python train.py --n_experts=64 --norm="rmsnorm" --norm_place="pre" --init_std_up=0.0352 --lr_mult_up=0.755 --lr_head=0.00753 --decay_shape="linear" --batch_tokens=65536
Below are experts of layer 7 (counted from 0) of a mixture-of-experts language model. Rows are named router (the router's row for the expert), gate (a neuron's input weights, with its number), up (a neuron's input weights, with its number) and show model dimensions 0-127. Each number is 128 + 24 x the weight over its row's rms, rounded and kept within 0 to 255.
After each expert's rows: a language model's description of what the expert responds to. This comes from a sample of Wikipedia text that the model never trained on.

# expert 32
router [122 116 124 113 132 150 145  80 116 168  95 116 166 160 166 143 142 154 113 106 140 133 167 117 109 131 102 122 135 140 173 132 129 117 107 121 142 119 169 149 107 122 161 127 158 130 136 132 101 116  91 105 136 131 101 141 139 126 143 195 135 105  83 160 118 148 170 132 109 173 157 115  94 122 104 126 124 152 140 109  95 105 151 110 135 132 130 107 161 107 142 153 129  91  98  96 142 148 117 170 127 144 123  95 176  91 110 125 119 147 102 150 131  92 114 117 140  71 157 148 140 162 119 102  89 106 143  88]
gate2 [106 150  84 134 145 138 157  95 121 158 120 124 153 151 168 132 125 130 164 137 135  89  76 138  88  85 108 136 136 129 106 138 157 125 131 142 132 136 133 131 119 164 113 144 133 100 138 171 155  73 160 147 135 126 120 129 129 102 109 125 119 134 129 129 167 108 137 156 160  75 150  99 161  90  99 139 174 106 120 120  67 183 151 136 178 152 123 179 136 152 121 121 131 151 130 129 160 121 156 167  99 130 139 139  78 121 145 133 118 111 130  92 119 154 135 142 107 100 113 129 126 163 118 115 105 130 136 112]
up2 [ 87 131 160 127 116 116 153 184 161 158 122  91 112 135 130 125 142 156 117 128 116 161 111 136 123 138 123 135 124 106 171 125 149 127 145 124 147  98 134 113  87 122 104 140  96 147 125 114 145 130 137 108 107 102 153 136 132 120 112 127 119 138 136 121 163 141 115 121 121  66 130 147 157 161 142 130 145 125 124 143 124 121 135  97  87 137 199  92 148 163 164  88 115 156 133 112 159 136 136  94 126 104 113 114 115 129 143 141 190 136 119 154 144  63  84 117 172 116 107 180 112  84 107 123 144 162 151 120]
gate3 [128 164 124 152 141 122  87 141 135 157 180 140 140 135 103 123  96 117 145 123 174  85 117 138 162 165 129 132 150 155 140 152 111 119 114 184 107 172 119  87 125 132 158 136 125 153 121 141 139 106 128 124 142 139 119 114 139 165 141 131 149 138 109 114 135 144 130 129 146 132 142 112  78 113  97 124  88 164 136 144 120 128 150  99  92 179  97 130 121 115 149 135 147  71  83 141 153 124  86 151 104 130 141  82 140 112 105 119 150 137 122 132  88 196 150 127 153 134 141 154 140 158 119 129  86  84 113 134]
up3 [135 153 143 155 140 137 161 165 114 122 121 166 156 148 109 158 107 134 131 148 132 108 152 108 126 143 110  93 114 152 132 143 158  95 118 143 117 107 116 141 166 139 116  95 134 150 179 130 116 129 135 136 140 128 106 126 127 123 105  98 145 181 134 144 113  94 165 151  93 119 153 142 109 149 130 119 141 152 130 166 123 125 112 113 139 179 104 138 155 131 135 123 152 135 126 101 150 108 111 121 123 117 183 176 173 161 169 142 186  99 122 113  91 114 150  79 113 155 130 137  92 115 139 194 159 112  94 160]
gate4 [119 126 146 107 140 121 167 137 134 142 121 144 165 150 154 133 119 119 104 161 129 142  97  97 104 147 112 114 153 116 128 117 119 132 117 156 111 110 149 127 112 111 135 128 144 159 163 181  85 137 142 126 104 113 142  80 110 103 133 198 146 150 109 131 103 128 126 147 102 153 156 130 149 139 104 108 159 109 163 136 162 126 122 123 125 167 165  94 163 105 148 147 142  97 151 129  98  91 145 106 133 124 148 124 174  95 115  67 142 123 136 121 127 172 136  59 117 108 129 140 170 119 103 135  99 118 181 128]
up4 [135 109 134 100 166 126 133 115 100  95 157 114 100 133 122 196  91 188 133 140 134 128 151 145 117 137 119  95 135 144 136 169 117 125 102 107 153 150 163 132 126 143 117 129 102 117 132 113 159 158 136 130 130 108 101 127 110  94 118 126 136 127 113 196 144 171  90  91 138 121 147 128 101 148  83 125 104 146 122 123 153 123 166 124 167 146  98 123 133 137  99 112 133 149 120 171  90 130 141 101 102 129 103 163 136 125 155 137 189 136 168 151 130 112 129 151 126 163  81 158  97 152 146 116 127 155 114 155]
gate5 [139 128 131 140 173 116 152 130 125 134 133 142 138 112 143 162 153 138 125 133 163 157 119 136 119 136 160 145 144 131 135 142 110  96 124 174 122 152 131  97 149  87 143 130 122 135 205 100 119 148 115 120 148 129 151 122  92 170 141 113 117 144 127 136 103 136 148 178 102 130 137 136 131 145 119 177  80 179 102 152 126 133 111 105 138 179 124 117 161 111 159 144 144 184  76 103  90  92 115 100 115 142 141 112 116 109 139 147 162 155 106 164 110 149  95 145 149 109 127 125 151 146  69 107 111 107 138 134]
up5 [138 111 146 139 149 127 105 121 131 101 169  85 119 114 130 154 137 113 149 126 153 161 141 131 111 130 155 127 119 149 109 134 135 116 167 123 137 168 120 102 158 112 141 141 160 143 132 129 141 110 145 126 122 114 161 150 122 139 160 162 135  89  70 144 115 138 172 163 100 113 134 144 120 125 107 161 106  99 125 105 135 147  97 155  89 133 129 141 147 104 174 174 158 159 112 102 114 105 141 108 146 102 118 129 145 133 149 153 192 152  90 145 127  94  72 126 168  93 120  99 131 145 105  74 102  81 135 113]
Description: Word-start consonant pieces. Opening consonant pieces of words, often after the, a or a hyphen, such as p-odcast, anti-t-ank, noncom-p-ete, ent-ity.

# expert 19
router [116 102 135  79 122 162 136 118 122 151 107  91 167 128 140 168 141 121  94 104 130 128 146  94 106 129 132  94 152 156 141 158 146 162  85 125 108 106 137 146  94 122 141 140 159 102 169 147 132 158 110  96 144 136 104 146 181 170 160 146 144 119 106 138 138 137 162 104  96 109 106  87 119 155 131 119 159 121  93 117  94 129 161 117 166 145 154  89 152  80 166 139 124 100 125 109 136 159 130 163 167 129 135 106 118 108  99 114 105 132 121 161 155 125 135 104 139 106 156 150 111 173 101 123 122 131 131  91]
gate0 [128 100 159 106  91 119  88 140 154 131 120  88 161 160 130 139 129 117 111 157 138 119 136 114 123 148 136 102 121  82 118 128 139 142 159 158 143 114 137 125  89 141 169 129 122  71 155 127 110 122 128  95 130 127 162 132  81 116 144 148 170 131 160 136 137 104 124 115  72 121 125 109 123 121 127  93 162 113 134 150 138 117 121 181 140  87 142 109 135 147 118 119 131 106 136 131  93 136  71 177 147 133 139 149 107 119 134 110 113 104 130 148 101 112  97  59  97 109 138 132 144  99 138 186 150 150 162  97]
up0 [126 115 107 168 176 117 167 139 118 102 157 145  95 118 116  99 147 119 112  95 112 141  92 158 112  82  89 130 112 124 160  76  96  80 117 111 125  96 108 114 141 167  89 169 126 142  55 147 123  93 110 188 128 121 111 127 142 115 107 109 118 120  96 114 122 145 115 113 142 108 145  98 157 137 154 142 124 154 150  61 137  89 128 134 127 136 108 132 144 114 141 142 127 113 157 124 117 141 170 113 109 121 142 115 184 133 133 118 134 140 114 133 119 102 120 167 129 145 110 135 138 129 128 129 104 109 101 164]
gate1 [ 87 128 165 172 131  92 106 133  81 118 155 131 123 167 154  95 151 123 111 122 201 112 143 149 145 102  86 119 136 132 135 105 140 161 162 141 130 144 130 138 114 140  95 118 117  90  75 135 157 122 149 121 123 110 147 120 125  57 125 144 135 141 135 119 101 132 157 160 107 152 132 145  93 114 113 128 113 117 109 108 147  98 172 105  98 112 126 139  82 135 127 102 132 143 159 116 124 143 113 134 124 123 100 103 142 176 118 127 140 146 110  63 116  93 126 120 147  92 120  72 140 128 108 117 155 112 125 132]
up1 [108 116  95 132 130 178 149 109 143 145 124 141 144 102  62 138 167 124 100 115 135 119 130 158 116 179 157  81 119 153 127 123 172 111 116 114 125 114 109  98 133 149 131 129 108 114 155 126 129 136 116 117 138 125  87 137  63 117 123 108 139 138 144 143 108 104 137 122 197  94 150 164 150  85 123 125 142 129 118 112 101 164 119 134 126  93 147 105 128 141 135  99 110 121 115 126 133 126  80 132  92 134 164 123  90 104 112 136 120 152 141 150  79 114 132  96  86 143 118  95 176  88 116 117 140 123 122 166]
gate2 [141 119 167 139  93 103 157  87 112 133 166 118 147 105 112 158 136 127 118  94 120 153 138 143 123  86 100 125 100 130 112 111 156 165 120 181 113 120 128 138 132 110  79 158 107  90 102 113 154 153 130 180 124 174 132 156 127  93 116 122 130 120 107 162  97 126 146 123 114 142 156 117 148 140 101 117 168 162  86  83 163 117 124 155 131 166 148 112 118 144 145 136 144 118 195 119 116 148 132 119 113 145 150 117 148 145  89  98 129  93 112 146 150 158 122 112 134 128  78 100 112 152 106 167 114 139 126 120]
up2 [131 127 128  90 130 111 145 147  74 130 123 136 140 114  86 149 123 121 118  98 132 130 128 145 113 113  98 112 114 129 127 129 175 170 137 154  99 109 110 163 115 131 143 145  96 112 140  85 148 171  72 196 126 159 119 146 133  92 107 128 123 119 162 155  66 129 136 101 120 156 141 124 163 129 113 122 143 125 126  91 155 121 135 169 135 163 129 130 122 185 120 156 121 103 140 104  74 161 153 137 122 129 138 143 164 122 161 103 123 112 104 183 151 144 139 114 110 105 128 101 122 133 119 123 131 128 113  77]
gate3 [155 137 163 110 202  85 114 107 146 152 123 117 142 142 151 107 135 133 177 110 183  83 126 114 108 134  99 125 161  92 178 144  89 120 130 130 118 116 118 143  94  99 136 122 137 150 154 143 117 110  79 110 153 119 132 133 106 137 118 179 139 135 121 144 167 127 137 180 129 141 139 176 104  91 127 140 140 117 136  93 114 148 170 133 122 116 115 136 125 104 126 121 128 106 119 152 115 144 122  93 134  90 133  88 147 143 134 137 115 101 124  81 114 172 113  76 131 131 136  87 147 112 145 153 138 142 142 103]
up3 [133 126  63 106 145 147 105 160 135  96 161 140 175 127  86 134 125 131 121 130  90 139 125 151  47 120 122 134 101 171  97 160 100 126 128 133 142 114  91 137 138 111 111 141 155 154 114 123 118 169 144 116 178 127 154 123 130 144 118 107  87 130 124  97 174 131  92 111 166 104 120 138 142  90 127  80 140 129  95 146 142 125 153 149 143 151  99 116 113 121 116 158  99 174 138 137 178 141 124 125 141 148 137 160  96 127 149 144 123 128 117 163 129 115  97 143 144 125 123 171 158 155 101 105 141 136 130 111]
Description: Line and sentence ends. Line breaks, sentence-final periods, table pipes and section == markers that close a line, sentence, list item or heading.

# expert 62
router [109  90 176 125 109 160 128 135 119 142 122 114 137 127 150 161 140 155  99 100 169 112 164 121 141 101 105 108 145 117 145 137 153 109 108 116  93 117 113 153 130  96 133  96 120  86 168 120 100 120 123 115 181 152 117 127 141 140 168 150 150 125 114 198 149 148 146 110 134 183 118 131 133 136 159 188 150 157 125 115 114 107 117 139 150 110 160 141 128 119 120 128 138  87 101 105 154 157 136 163 166 138 103 121 144 116 133  85 104 153 115 173 154 109 135  89 139  93 142 137 114 123 127 143 112 117 183 120]
gate0 [144 135 114 102 118 149 130 113 128 140 153 109 158 144 150 112 122 160 107 130 151 120 142 161 134  90 159 124 101 117 124 119 109 140 175 112 112 169 105 150 143 138 158 160 175 123 164 120 133 139 114 131 137  81 125 120 141 150 122 124 102 149 130 126 127 115 157 141  85 105 160  99 170 107 141 128 168 105 120 104  87 161 140 154 148 166 143 156 108 136 151 171 185 162 144 127 140  96 154 154  93  99 155  94 131 158  98 102 112 110  99 122 102 158 141 156 139 103 140 113 144 118 115  69  85 103 141 110]
up0 [142 142 181 115 150 130 152 129 141 120 145 113 112 137 126 145 156  94  83 115 136 112 117 138 144 114 103 127 156 100 129 123 119  94 130 125 113 108 112 125 163 116 138 117 130 115 156 111  87 100 123 111 166 163 117  88 109 123  95 118 167 121  95 195 111 132 113 154 136 134 129 147 131 123 115 161 164 151 137 108 115 123 152 132 115 158 144 153  97 111 147 120 132 161 159 118 170 159 150 124 126 189 109  93 125 157 158 122 154 136 169 127 107 121  44 104 140 144  93 142 150 137  94  79 117 146 109 144]
gate1 [112 129 134 110 158 160 149 115 111 166 139 105 140 140 150 129  99 165 107 153 104 131 112 123  76  79 143 139 123 109 127 146 130 157 144 131 146 159  86 119 176 115 197 128 146 139 111 105 122 135 173 137 134 114 136 132  76 138 108 107 164 115  92 130 144 145 143 162 125 146 152 125 101 148 116 127 177 116  93  99 134 120 139 136 144 124  89 131 131 111 122 101 110 139 118 173 125 129 126 108 145 152  87  94  98 137 151 134 127  91 123 136 151 119 137 151  98 157 138 130 119 163 157 118  75  95 193 103]
up1 [145 105 100 155 163 113 146 105 108 124 145 123 117 134 142 120 140  99 158 130 152 116 151 194 118 177 126  90 147 143 148 120 115  95 151 143 103 118 118 158 120 110 147 148 101 155 131  95 114 132 118  91 120 144 122 167 158 127 117 131 168 158  81 109 167  92 136 146  97 131 160  84 146 146 128 125 109 115  91 165 108 117 112 103 125  95 134 100 112 185 145 121 157 110 111 133 103 157 125 103 133 103 153 136  91 119 156 138 156 110 134  91 147 141 116 100 149 138  96 110 172 137 140 193 120 129 146 149]
gate2 [130 161 135 151  89  99 145 127 119 135  97  97 107 158 136 138 122 116 104 164 123  94 147 121 135 122 146 135 179 134  95  94  74 113 122 101 163 128 139 137 134 140  89 120 148 126 133 144  80 140 122 121 127  95 127  96 109 120 113 172 143 116  99 171 132  80 130 122 145  87 145 111 162 128 152 130 160 107 101 128 151 134 118 105  73 121  80 150  70 127 129 134  61 161 141 172 150 120 142 115 116 127 142 125 120 129 166 113 136 119 122 112 120 124 176 134 146 147 119 120 144 128 168 164 133  86 133 142]
up2 [144 107 188 133 175 129  92 119 128 141 157 120 151 104 114 141 164 106 102 117 121 127  99  95 109 146 145 128 135 100  95  95 140 112 143 156 106 117 117 120 139 106 159 107 184 159 104 158 123 112 100 164 118 154 123 111 149 150 128 115 151 115  95 130 155 106 139 122 105 115 111 149 150 172 147 110 134 118  85 126  77 163 136 119 126 118 126 119 142 141 145 100 168 111  79 104 118 131 142 154 168 170 149 106 141 157 117 139  96 175 146  77 146 138 108 100 176 124 147 151 121 118 124 126 110 115 128  81]
gate3 [129 141 101 151 158 140  96 143 175 139 121 120 152 147 143  73 144 153 123 126 148  82 121 159 163 140 151 104 146  93 120 128 142 120 149 118 146 136 102 119 128  82 129 161 168 100 116  99 123 143 137 144 166 107  93 143 142 129 110 141 160 134 130 161 143 127 108 116  73  95 154 153 137 130 113 131 147  93 129  79 122 108 143 168 163 159 112 109 124 121 126 104 100 100  86 101 138 118  91  91 183 138  87  86 118 131 110 135  99  90 130 131 119 159 110  93 130 117 130 152 133 151 158 144 144 135 168 116]
up3 [118 131 156 115 138 121 141 109 188 121 115 112 160 113 160 105 128 133 106 124 123 117 127 133 143 138 131 150 123 121 160 107 162 103 118 130 109 147 150  99  85 114 161 120 129  99 129 158 147 154 160 101 133 129 129 144  90 144 129 102 175 135 122 142 135 126 135  79 118 127 138  72 125 133 141 130 122 152 142 107 152 106 147 156  89 143 130  88 147 125  80 211 117 157  82 124 147 143 118 143 164 152 129 111 141 153 119 131  50  99 163 163 122 105 166 138  95 109 134 138 106 106 140 117 105 134 113 157]
Description: Adjective and verb endings. Suffix pieces like -ic, -ed, -ing, -ized ending words (atom-ic, ethn-ic, Aleks-ic, suppl-ies), often before to, that or by.

# expert 21
router [110 106 136  94 159 168 170 126  99 187  92 103 148 128 149 154 124 164 114 117 121 100 133  99  86 128 121 110 165 157 147 147 143 125 115 131 115  88 141 124 125  77 146 122 152 103 151 137 116 130  76 125 148 141 120 139 120 144 128 150 130 110  87 152 129 148 144 125 117 165 167 137  93 135  99 118 105 151 107 119 118 109 144 114 176 126 120 135 152 102 126 152 158  85  97 112 135 123 151 147 120 137 136 108 126 110  85 113 125 143  79 144 161  70 148 104 123 105 161 139 130 148 123  89 133  70 135  98]
gate2 [ 90 172 113 135 162 128 132 100 115  92  95 143  94  76 162 148  99 119  78 138 139 131 128 106 114 105 109 115 175 168 180 121 113 110 126 161 122 124 139  87 116 112 151 140 133 148  91 143  94 137 118 101  93 144 125 128 162 147 133 147 115 110 127 136 108 165 105 148 169 142 134 135 127 122 143 139  93 126 117 137 131 141  94  73 162 126 124 162 150 128  99 102 144 148 107 150 134 104  86 107 106 145 126 129  91 161 148 116 142 108  91  93 127 151 151 136 118 142 140 191 125 143 144 120 121 105  79 134]
up2 [140  84 144 107 103 117 195 154 139 151 139 146 172 142 103 148 180  72  98 112 128 114 128  96 160 147  91 124 141 134 135 103 135 123 120 120 122 124 132 167 163 154 174 122 151 135 132 158 130 170 125 110 163 176 123 112 126 127 136  77 144 155 106 110 139 123 128 150 116 141 124 120 106 148  94 160 147 156 128 124 122 142 125 156 113  90 145  99 152  60 135 174 122 153 137 148 126 113 102 140 138 132 139  72 133 108 101 145 144 145 112 133 153 115 132 101 122 165 153 124 108 145 133 152 122 114  95 149]
gate3 [112 103 169 131  94 149  96 140 111 161 145 119  98 131 124 123  98 130 157 164 135 129 136 139 122 118  95 114 158 161 120 172 119 143 141 155 134 108 170 100  77 116 121 154 141 130 144 129 136 115 135 139 190 104 122 109  86 117 106 126 169 142 111 153 111  98 146 124 129 166 163 174  90 147 146 102  82 141 117  64 146 115 156 118 119 111 112 134 157 162  88 120 124 118 119 130 129 153 143 161 147 115 123 107  99 102 139 124 119 119 154 146 148  93  70 121 133 117 165 109 110 124 147 173 155 109 142 112]
up3 [117 126 114 145 109 150 151 111 150 123 148 137 166 112 103 135 163 138 106 145 117 121 100  70 144 136 135 157 124 126  89  88 176 140 132  94 111 126 115 145 158 158 162 151 132  84 122 123 161 151  97 103 100 158 127 172 113 159 138 137 135 103 136 157 124 149 128 106 143 136 122 102 120 115 135 100 158 128 126 132 144 179  93 150 101 160 161 125 116  92 174 129 128 152 105 103 111 106  68 122  95 137 105 115 119 131 120 135 134 110 128 129 172 165 190 152 113 159 125 119 162 159  93 146 126 128  92 141]
gate4 [ 90 134 109 147 110 139 147 146 155 192 130 129 117  78 131 123 141 100 120 147 115  77 123 114 166 162 135 125 151 125  95 126 124 142 164 158 121 131 123 105 111 135 145 122 117 100 111 105 138 135 119 101 128 130  70 132  96 142 144 135 111 160 104 115 132 120 107  74  85 117 117 153 154 118 149 137  76 178 137 141 150  96 119 104 120 124 151  94 125 127 163 125 114 130 114 110 129 122 144 140 132 145 126  84 137  75 138 160 130 124 126 172 145 170 159 136 135 121 107 156 207 154 134 123 132 169 112 152]
up4 [ 97 184 102 144 166  94 111 114 112 166 181 135 133  82 178 165 158 134 138 171 143 136 123 116  97 167 113 136 151 154 115 120 167 145 154 173 131 130 135 161 139 117 124 131  94  81 118 135 157 144 135 108 137 122 145 129 135 144 144 159 135 129 134 102  85 130 116 123 139 110 134 149  75 137 137 163  56 172 137 152 135 130 108 111 123 132 140 127 122 126 144 102 114 115 106 122 122  95 123 131 121 115 136  96 124 102 115 114 113 157 118 120  85 138 145 108 139 131 116 128 188 109 137  89 114 100 120 172]
gate5 [116 107 170 107 148 126 130 102 173 156 186 172  89  66 113 108 143  79 139 142 125 142 107 146 107 148 136 113 120 133 156 138 158 145  86 162 128 123 160 133  90 110 133 111 123 101 111 159  88 155 123 126 153 118 136 128 105  89 111  97 123  98 134 160 151 157 128 156 115 117 120 167 141 186 103 156 167 105 133 130  94 146 140 119 104 144 134 130 108 164 114 131 131 131 123 136 123 135 115  69 170 123 130 115 133 130 154 113 106 131 138  92 136 107 136 169 107 133 155 124  98 116 135 107 161 155 125  96]
up5 [115 110 129 137 133 106 107 103 156 131 179 150 120 107 112 110 119 114 123 114 150 126 140 156  77 110 146  88 113 117 160 100 123 168  76 179 127 137 131 164  95 116 109 132 113  87 163 117 101 151 105  93  84 102 103 139 112  92 110 111 108 133 109 123 117 169 140 136  93 128 107 134 150 143 134 111 158 113 150 154 115 142 152 113 107 141 107 102 104 129 124 121 158 120 148 133 102 140 113 117 154 136 153 107 163 114  87 139 162 129  80 118 121 115 145 160 100 139 110 141 156 109 127 105 158 174 135  53]
Description: Lowercase word-initial letters. First letter or consonant cluster of a word split into pieces, usually after the or a, such as l in lots, s in south, gr in grain.

# expert 38
router [ 87  91 145 109 126 138 160 108 101 172 118 101 151 106 144 175 170 153 122  87 121 107 148 113 119  70 122 142 160 152 143 139 182 159 108 109 114 123 147 162 110  86 173 127 141 117 144 141 138 153 122 110 136 138 140 137 131 118 172 130 140 118 135 158 148 129 137 117 127 158 105 124 122 123 130 122 137 146  85  98 121  74 150  90 160 138 145 108 118 104 152 162 159  93 124 121 161 130 128 157 166 104 156 125 138 122 122  92 105 144 116 113 130 137 124 115 150 112 180 111 110 127  87 118 138 119 190 109]
gate0 [159  94 133 125 109 158 117 153 134 113 115  93 114 131 112 154 150  85 135 106 133 133 130 101 100 128 136 135 174 120 114 166 169 163 148 106 110 125 133 154  85 108 131 114 159 136 113 129  94 116 115 101 147 119  74 113 105 138 104 155 193  86 135 144 111 149 118  99  94 148  96 129 128  88 132 156 169 140 123  82 123 146 129 163 157 107 108  90 156 131 125 122 140 137 111 132 108  82 133 130 159 151 146 126 149 142 118 143 173 116 147 148 168 143 150 150  92 126 170 131 135 149 141  67 152 128 119 122]
up0 [182 121 198 167 146 151  98 117 102 102 138 117 117 144 110 121 170 130 144 132 131 160 155 120 156 128 135 129 181  66 112 148 108 141 129 132 127 130 137 131  98 127 116 159 100  99 145 150 130 121 133 126  82 115 124 138 124  97  86 157 132 145 131  79 107 119 117 118 125 178 150 110 138 119 168 161 144 129 140 104 139  90 124 178  93 108 144  98 123 117 137 112 106 162 151  95 113  94 132 118  79  98 125 155 126 116  95 157 113 121 129 106 162 115  92 139 111 112  94 107 139 110 146 163 138 128 142 142]
gate1 [120 138 163 108 147  99  97  99 145 106 153 109 145 200 130 113 141 160 127  97 153 126  89 131 148 109 123 107 108 120 140 120 145 146 138 117 167 126 129 104 111  94 122 118 107  79 108 151 141 138 149  96 105 125 139 101 144 161 114 109 125 175 145 115 133 171 128 135 107 131 146 119 125 107 133 130 128  92 199  82 179  90 134 129 126 158 114 131  66 136 120 138  98 122 137  75 108 126 119 117 138 128  83 135 108 143 117 102 151 112  94 114 156 132 121  98  68 112 113 127 113 155 112 124 134 140 159 129]
up1 [159 114 117  81 169 127 158 165 183 136 134 141 127  78 139 148 130 111 102 151 123 105 125 128 113 173 134 154  93 158 117 121 179 109 147 113 103 158 118 129  70 160 114 136 129 109 167 101 162  94 129 127 118 123  92 142 153  95 122 116 109 116 120 147 153 121 117  99 117 113 159 137 152 110 112  97  92 168 145 135 150 101 118 130 166 154 149 127 186 133 127 161 138 103  98 142 143 118 127 157 104 116 140 117 166 135 143 127  97 164  99 155 122 104 131 112 157  85 161 137 137 116 132 139 123 163 129 103]
gate2 [164 123 139 114  97 122 124 165 134 139 129 159  91 138 129 162 152 125 158 178 122 131 128 130 165 116 139 107 152 163  80 130 174 197 129  99 160 148  95 156 115 139 121 129 136 164 132 127 164 114 133 142 123  92 137 139 150 132 160 103 125 149 125 127 127  96 125 102 119  72  92 130 138 116 140 123 109 122 120 136 176 134 107  96 126 154 112 109 131 171 163 117 141 111 130 127 163 143  78 123 114  88 118 151  97 123 130 108 136 123  91 149 153 133 106 159 148  96 108 127  91  98 105 103  85  89 159 137]
up2 [154 130 161 147 128 127 124 121 116 162 121 126 120 175 174 132 101 125  89 123 148 129 157  94 106 172 134 100  92 113 111 154 101 108 125 152  94 122  95 102  96 132  79 122 169  62 141 160 119 155 138 137 129 158 153 133  88 135 140 106 119 117  77 105 129 136 158 130 146 170 152 182 120 143  88 147 120 117 155 149 122 161 133 147 142 143 136 139 158 133  79 130 133 154 127 174 139 159 111 111 118  94 113 114 126 178 150 137  96 124 139 151 133 148 153 147 153 117 175 120 122 124 131 137 116 150 142 114]
gate3 [119 108 176 113 145 123 146 102 159 127 131 153 136 101  95 109 123 147 169 115 119  93 160 149 132 108 129 143 142 131 108 164 145 145  78 119 112 114 131 168 126 140 202 147  78 142 170 119 148 144  95 111 142 174  98 137 142  97 109  83 157 155 129 172 122 107 112 119 150 126 162 129 176 159 125 117 138 126 144  96 127 159 111 139 148 134  95 123  92 120 160 128 124 113 134 106 128 140 131  97 148 168 136 157 138 118 102 162 146 120 104  96 100 121  77 114 141 111 141 125 123 111 147 156 123  75 137 120]
up3 [102 110 133  74 156 182 132 161 109 117 114 155 126 123 152 163 119 125 137 110  98 123 207 120 126 144 135 134 147 163 125 106 157 114 133  92 105 163 122 127 123 116 164 156  97 185 176 142 134 159 143 149 160 132 144 143 145  87  90 109 125 125 149 135  98 102 113 117 150 127 146 120 123 149 135  99 135 118  93  90 126 136 118 136 164 125 105 175 135 125 101 111 104 114 121 132  84  97 103 135 132 121 119 166 109 100 111 157 145 152 151 136 119 128  76 139 147 158 173 122 117 105 129 100 137 102 107 120]
Description: Latinate suffix pieces. Middle and suffix pieces of long abstract nouns, such as Rest-or-ation, canc-ell-ation, compar-is-ons, occ-as-ions, -ization.

# expert 55
router [125 126 194 124 145 148 146 129  99 150 119  97 146 138 138 146 133 131 100  77 152 116 147 124  84 132 109 128 161 114 149 151 149 150  99 102 120 128 127 164  95  89 131 114 138 105 173 139  90 135  96 121 140 124 117 145 147 109 139 142 130 112 118 163 148 168 153 108 109 117 102 119 103 118 111 169 149 122 102 125 125 116 150 126 128 125 166 124 126 111 161 138 139 109 100 110 144 140 134 185 128  96 165 124 188 128  94  91 105 158  98 118 120 110 141 130 188 118 157 134 105 152  84 108  86 142 178 127]
gate0 [117 130 116  85 159 140 147 134 178 132 127 101 142 162 131 145 117 110 134 107 141 106 126 153 126  93 122 130 153 144 148 137 154 108 123 136 106 140 166 143 106 122 168  96 143 111 126  98 123 135 139  92 154 141 125  95 119  87 102 102 147  96 125 177 162 143 125 139 139  79 119 116 174 136  90 125 132 132 132  78 115 129 124 105 167 140 118 141 178 174 147 106 130  99 157 154 155 141 110 134 143 156 164 104  89 115 163 153 138 158 154 141 133 170 128 136 163  88 141 106 150 168 151  80 157 132 148 117]
up0 [132  88 145  97 128 143 111  62 146 148 132 156 150 142 125 119 185 119 117 143  89 124 134 126 148 115 153 120 109 120 102 178 131 135 103 142  96 141 147 110 123 113 149 112 127 102 137 148 114  94 112 117 165 107 139 143 186 136 145 139 102 162  86 103  76 110 103  90  65 134  87 126 149 148 118  98 111 149 109  87 113 118 126 120 131 167 115 101 102 137 158 147 136  70 124  96 109 135 151 131 156 143 107 146 123 115  77  98 125 161 107 140 101 145 135 123 132 116 143  97 144 111 141 130 133 109 137 143]
gate1 [162 123 136  99 120 111 158 125  88 139 172  80 123 112 179 106 149 137 122  69 151  91 130 108 107 144 155 117  95 137 161 131  98  96 196 133 121 160 166 121 127 150 134 126 120 141 124 111 147 118 137 127  93 146 115 143 143 123 139 145 141  79 178 114 137 107 178 114 110 115 114 151 148  90 139 131 156 149 113 115 149 127 146 160 131 125 101 151 122 170 130 113 115 168 145 112 111 128 130 142  77 132 165 118 154 155 101 153 113 117 149 156 126 104  92 146 126 161 131 123 118 142 134 155 172 156 146 100]
up1 [150  91 136 102 113 118 161 133 127 110 147 126 124 105  95  86 128 147 125 106 174 145 123 109 129  95 119 115 135 110 132 158 130 168 122 103 127 125 130 116 119 164 139 155  88 100 157 114 156 104 181 118 118 142 129  91 123 149 123 144 143 111 167 131 136 140 184 122 101 122 157 131  81 126  90 115 150 122  75 122  95 135 127 167 159  94 137 137 114 122 121 134 117 146 132 126 142 104 147 150  93 102 151 176 115 156  87 177 101 128 100 143  95 165 152 152 119 127 140  93  89 122 107 143 145 155 184 143]
gate2 [115 100 151 106 123 203 136 139 147 137 131 124 128 110 145 130 126 196 131 131 119 111 132 108 126 134 160 131 148 115 149 122 141 116 126 192 139 123 165 138 114  55  92 149 115 126 126 112 137 142 148 125 122 135 136 100 111 126 164 138 114 121 106 108 146 169 165 101 115 133 149 141  80 148 110 164 127 123 181  91 135 102 112 125 151  93 100 147 110 118 144 110 154  99 132 146 122 116 108 144 124  89 135  74 110 115 135 162 122  92 119 120 151 143 139  96 137  78 161 101 172 129 132 113 124 100 156 115]
up2 [127 116 113 117 110 112 169 108 151 131 109 119 127 128 129 138  82 104 132 134 155 171  80 137 134 140 138 142  89 131 108 129 136 138 141 120 102 119 102 115 189 128 139  92 121 118 146 188 126 102 112 111 111 160 183  65 155 174 185 140 141 120 110 124 139 148  89 103 107 141 107  92 155 134  82 113 123 132 139 174 152 149 119 140 121 137 118 110 121 169 131 138 122 178 119 157 150 133 113 111 116  75 150 132 122 134 159 138 166 122 151 122 110 129 142 125 109  73 135 125 162 140 127 157 139 136 113 123]
gate3 [114 125  84 184 129 127 171 130 111 103  92  87 120 146 119 100 116 139 111 119 113 109 103  79  85 129 135 123 114 113 105 126 114  90 143 126 152 130 122 121 145 101  89 122 105 127 129 115  93 127 102 126 131  86 150 139 132 145 187  94 188 137 111  93 120 122 109 148 115 158 102 128 134  92 109 100 133 136 122 140 148 123 139 131 143 157 111 138 149 111 174 106  89 104 150 128 184 174 116 107 143 176 132  85 116 105 129 132  95 151 118  85 129 122  84 107 147 116 129 103 123 132 130 145 123  98 164 117]
up3 [126 126 105 146 180  99 146 104 106 187 227 120 124  99  92 144 147  98 137 124 145 135 133 120 107 109 106  98 111 137 145 122 109 156 123 118 117 114 142 150 105 140 148  89 102 111 134 119 109 125 109 125 126 141 163 123 144 133 139 155 101 120 101 114 194 100 108 111 119  90  98 147 121 139 117 123 142 114 134 120 146 135 127 109 132 134 101  98 121 147 166 107 179 140 107 155  95  82 143 190 157 102 174 168 121 143 159 110 154 114 152 115 124 148 109 151 124 139 139 138 111 150 125 119 123 103 131 125]
Description: Verb and word endings. Suffix pieces ending words, especially past participles and -ing forms, such as spe'ed', Found'ed', styl'ized', decl'aring'.